config.yaml
num_hidden_layers: 10
hidden_size: 256
hidden_act: "clamped_swiglu"
router_score: "softmax"
balance_loss: 0.0187
init_std_router: 0.0377
norm_eps: 1e-05
tie_word_embeddings: "early"
optimizer: "muon"
batch_tokens: [32768, 65536, 131072, 262144]
max_steps: 5198
Below are experts of layer 4 (counted from 0) of a mixture-of-experts language model. Rows are named gate (a neuron's input weights, with its number), up (a neuron's input weights, with its number) and show model dimensions 0-255. Each number is 50 + 15 x the weight over its row's rms, rounded and kept within 0 to 99.
Before each expert's rows: a language model's description of what the expert responds to. This comes from a sample of Wikipedia text that the model never trained on.

# expert 11
It responds to: Common nouns naming a category, often in headings, table headers or after the, such as film, album, government, species, plus degree signs.
gate1:36 48 47 48 33 58 68 46 59 51 43 46 45 54 51 29 41 62 35 30 58 48 58 42 44 68 73 31 48 71 48 75 31 47 33 50 51 57 63 31 75 66 10 36 33 41 36 52 56 60 47 46 47 49 47 36 75 53 40 38 68 61 48 38 34 47 49 75 43 51 45 57 74 73 58 63 58 76 44 58 44 78 63 43 71 38 48 40 63 47 65 98 61 85 68 50 57 61 42 50 37 58 45 39 64 56 47 57 51 65 54 56 81 69 44 68 75 19 61 44 42 59 51 25 26 46 18 74 55 08 45 23 65 44 59 33 60 54 41 54 52 27 47 65 54 30 69 37 39 63 64 65 49 40 55 46 27 65 60 52 36 63 55 46 57 78 44 67 70 62 46 72 19 59 24 62 36 29 44 68 55 59 61 58 68 42 33 35 32 61 30 42 67 72 39 30 63 33 38 42 78 59 44 41 63 42 54 61 59 60 34 45 57 52 32 52 28 68 69 37 72 62 24 46 34 40 48 67 41 38 68 57 54 47 21 66 08 68 46 64 64 48 55 28 64 17 43 47 31 59 46 41 62 56 37 74
up1:55 49 51 22 36 45 60 37 60 34 22 23 45 66 46 35 63 18 54 20 44 42 49 42 45 59 81 26 49 63 60 74 44 53 12 61 63 29 72 26 38 68 42 65 40 69 24 63 52 58 55 38 41 44 70 45 51 60 42 30 41 46 38 47 47 48 48 82 62 36 40 58 51 53 51 73 49 76 44 68 39 71 81 53 56 21 64 50 64 41 74 80 39 67 70 62 67 65 50 73 50 73 46 56 39 67 24 63 63 50 43 64 67 59 39 71 43 09 66 50 30 49 70 41 28 54 32 59 48 54 59 59 51 68 18 30 40 56 46 65 64 58 48 45 40 40 70 26 41 51 70 56 48 41 59 49 57 43 25 60 36 48 61 22 44 55 50 56 75 54 39 64 46 41 42 48 16 34 63 75 46 36 45 28 78 41 49 46 26 72 40 42 68 77 82 62 69 48 66 38 54 67 57 52 59 40 57 36 36 69 35 61 35 48 20 49 76 63 65 50 37 32 34 49 34 39 60 69 35 56 81 29 37 40 36 55 27 34 35 58 51 46 46 43 38 57 59 39 34 53 32 56 64 43 50 56

# expert 15
It responds to: Auxiliaries, reporting verbs, relative words and table cell pipes, such as has, were, had, that, which, added, attribute.
gate1:32 53 58 30 68 17 52 78 37 52 62 67 35 41 41 47 73 38 65 48 51 40 66 74 35 51 52 41 53 31 35 74 68 58 63 78 45 51 37 48 72 55 33 38 48 55 45 51 39 46 89 32 43 66 26 59 42 53 83 74 67 55 52 58 69 47 44 33 29 61 29 72 29 51 39 41 49 63 62 60 50 39 60 66 50 62 41 42 63 74 53 37 50 21 34 68 59 21 34 40 64 62 47 74 33 55 51 49 37 58 40 41 31 45 62 39 62 68 55 77 60 64 80 61 46 45 40 40 63 25 41 20 48 77 66 40 46 54 58 31 33 43 42 40 54 33 13 64 65 40 47 45 30 83 60 40 57 50 43 21 49 29 52 56 48 24 47 21 53 69 48 56 77 52 53 74 59 39 52 86 21 61 64 30 45 37 45 40 20 58 76 33 35 56 68 32 66 49 71 45 34 44 75 58 69 44 21 33 55 60 56 52 51 75 34 45 68 78 54 49 52 38 53 46 50 47 42 72 42 68 56 48 52 40 69 34 62 80 45 43 32 44 50 76 57 62 49 46 56 41 67 61 56 40 57 85
up1:50 47 56 46 57 39 68 98 49 45 51 52 42 39 32 58 66 57 52 65 59 48 72 70 37 71 47 42 37 46 12 41 68 47 44 76 44 77 54 46 88 51 46 56 37 50 62 39 35 24 71 34 33 57 47 48 36 49 67 38 62 47 61 62 71 61 57 23 48 44 49 73 31 57 22 48 38 43 48 66 51 52 71 45 53 45 42 52 64 45 39 73 30 24 33 71 59 01 57 51 94 52 61 60 44 23 56 77 37 36 40 42 50 37 73 56 62 66 62 64 58 47 83 46 42 63 26 60 69 55 55 24 55 69 53 42 29 70 58 32 46 15 28 51 82 66 56 67 53 52 62 33 36 61 47 38 58 54 50 27 53 22 46 46 39 59 55 42 70 61 26 58 59 71 61 45 41 49 48 57 38 59 55 31 40 22 48 26 46 61 55 43 34 45 66 12 34 37 58 48 41 57 59 63 41 34 37 38 58 62 60 41 64 62 56 58 46 56 33 41 75 24 30 40 52 56 48 71 50 83 40 48 64 43 67 26 78 75 39 51 49 74 68 61 49 63 57 54 48 54 64 37 54 41 68 74

# expert 8
It responds to: Inner pieces and endings of common and scientific words (app-end-ix, att-it-udes, beam-eri), plus quotes, headings and adjectives like public, national.
gate1:71 56 27 59 50 48 53 50 55 17 48 78 34 50 41 46 40 61 75 44 61 34 55 47 55 45 57 44 68 30 50 58 66 44 16 55 43 57 31 33 49 39 61 38 66 54 50 33 60 43 63 54 52 42 26 55 83 50 74 47 80 65 14 20 43 39 48 68 31 52 56 19 42 49 52 70 68 72 51 32 49 81 42 40 46 33 39 26 49 54 28 52 52 52 24 57 68 50 59 63 53 56 50 49 71 48 52 30 36 05 45 54 63 29 35 43 59 50 37 87 48 46 50 78 50 59 70 19 47 71 80 53 71 42 54 59 35 72 53 75 45 64 59 38 26 33 62 62 44 77 43 47 57 54 49 50 55 46 31 68 55 35 49 79 65 68 43 48 47 49 47 64 49 42 43 22 54 29 50 39 45 48 42 53 47 41 56 55 60 28 35 79 61 74 30 43 50 50 48 62 66 26 38 73 30 58 36 55 39 41 46 48 34 26 09 71 73 53 50 49 35 58 40 32 40 56 72 58 66 60 35 28 77 52 49 63 56 73 29 43 70 46 37 21 43 64 37 61 57 70 34 57 41 82 58 39
up1:48 28 46 68 38 93 37 32 83 36 60 48 42 71 36 37 57 41 72 57 28 26 39 34 48 58 77 56 24 53 42 61 52 27 16 28 39 47 61 36 59 41 60 32 30 55 34 23 51 45 59 40 34 56 53 54 38 50 57 33 67 37 44 23 39 69 51 59 33 59 36 42 50 48 38 40 61 60 41 55 48 52 41 85 45 50 43 45 44 60 51 56 73 50 32 43 60 73 68 54 60 51 41 42 51 67 54 41 24 26 70 39 53 34 43 69 73 41 71 75 59 74 39 37 55 56 45 18 33 69 49 49 47 56 38 66 47 63 23 69 38 52 53 63 74 76 51 67 47 59 42 70 55 86 60 29 48 21 49 34 53 41 63 44 38 53 19 51 28 67 56 55 67 47 34 33 59 37 40 53 41 52 73 44 63 48 48 79 28 44 61 48 72 53 43 56 27 53 63 29 44 56 37 66 76 52 73 39 53 74 58 34 49 34 40 81 39 58 79 61 52 68 57 63 31 47 72 50 64 56 67 22 50 53 50 51 81 55 80 36 94 83 54 46 54 63 30 53 49 61 49 43 38 55 47 65

# expert 2
It responds to: First or middle pieces of proper names and capitalized words, such as John, Mar, Al, St Mary, Sen(egalese), Estrella.
gate2:19 38 58 32 41 49 63 39 56 50 54 33 49 58 59 58 53 62 62 22 41 53 77 58 59 41 60 45 18 39 41 36 36 59 35 26 42 54 73 43 75 46 31 29 47 44 51 18 53 56 50 39 51 38 55 13 86 31 51 36 57 53 24 47 36 41 44 54 40 36 40 71 44 34 78 44 48 61 62 44 37 33 27 51 58 54 38 55 64 31 51 24 49 27 54 32 49 72 59 51 52 36 47 31 36 40 18 40 38 54 40 48 33 50 65 76 44 65 64 59 63 63 32 46 65 38 76 26 75 66 59 62 68 76 38 46 60 61 31 49 57 57 53 47 67 55 56 54 36 56 35 65 60 71 41 34 63 65 50 68 46 61 32 40 61 47 58 53 50 28 15 61 72 50 55 42 61 74 06 70 49 56 28 35 59 67 58 63 56 75 51 47 72 30 49 63 14 41 41 58 51 44 46 49 52 42 53 38 45 44 31 42 51 42 20 46 68 30 29 14 56 49 31 43 30 32 51 23 35 71 56 55 85 21 70 37 39 40 71 50 39 45 63 60 37 41 66 23 12 63 54 46 45 60 69 53
up2:51 65 49 45 38 48 50 44 60 40 73 54 36 54 48 59 65 44 51 12 54 21 62 44 51 30 48 62 28 59 51 50 34 55 40 37 61 53 83 34 40 60 60 67 61 38 58 10 36 55 60 64 35 46 62 30 60 48 54 30 43 47 37 31 42 25 42 54 39 49 43 55 49 53 78 18 75 42 62 53 43 37 54 46 66 58 64 54 48 75 65 51 47 47 43 40 51 42 64 43 36 52 51 35 46 36 38 54 49 46 58 24 42 59 66 52 75 58 37 78 46 55 42 53 52 30 48 45 72 66 40 38 79 51 28 38 72 78 38 35 47 63 58 46 30 51 35 50 46 62 58 36 51 63 49 45 77 76 53 54 32 52 36 58 55 31 56 38 62 44 07 34 66 70 75 40 47 55 35 72 56 39 72 49 46 65 62 56 59 80 67 52 63 33 58 66 39 19 45 65 62 26 34 14 44 65 52 65 39 31 64 24 63 69 16 70 31 22 34 42 44 52 32 35 23 45 24 29 42 56 67 59 71 30 50 52 50 63 64 26 51 65 50 62 48 21 54 63 30 49 06 49 65 74 86 56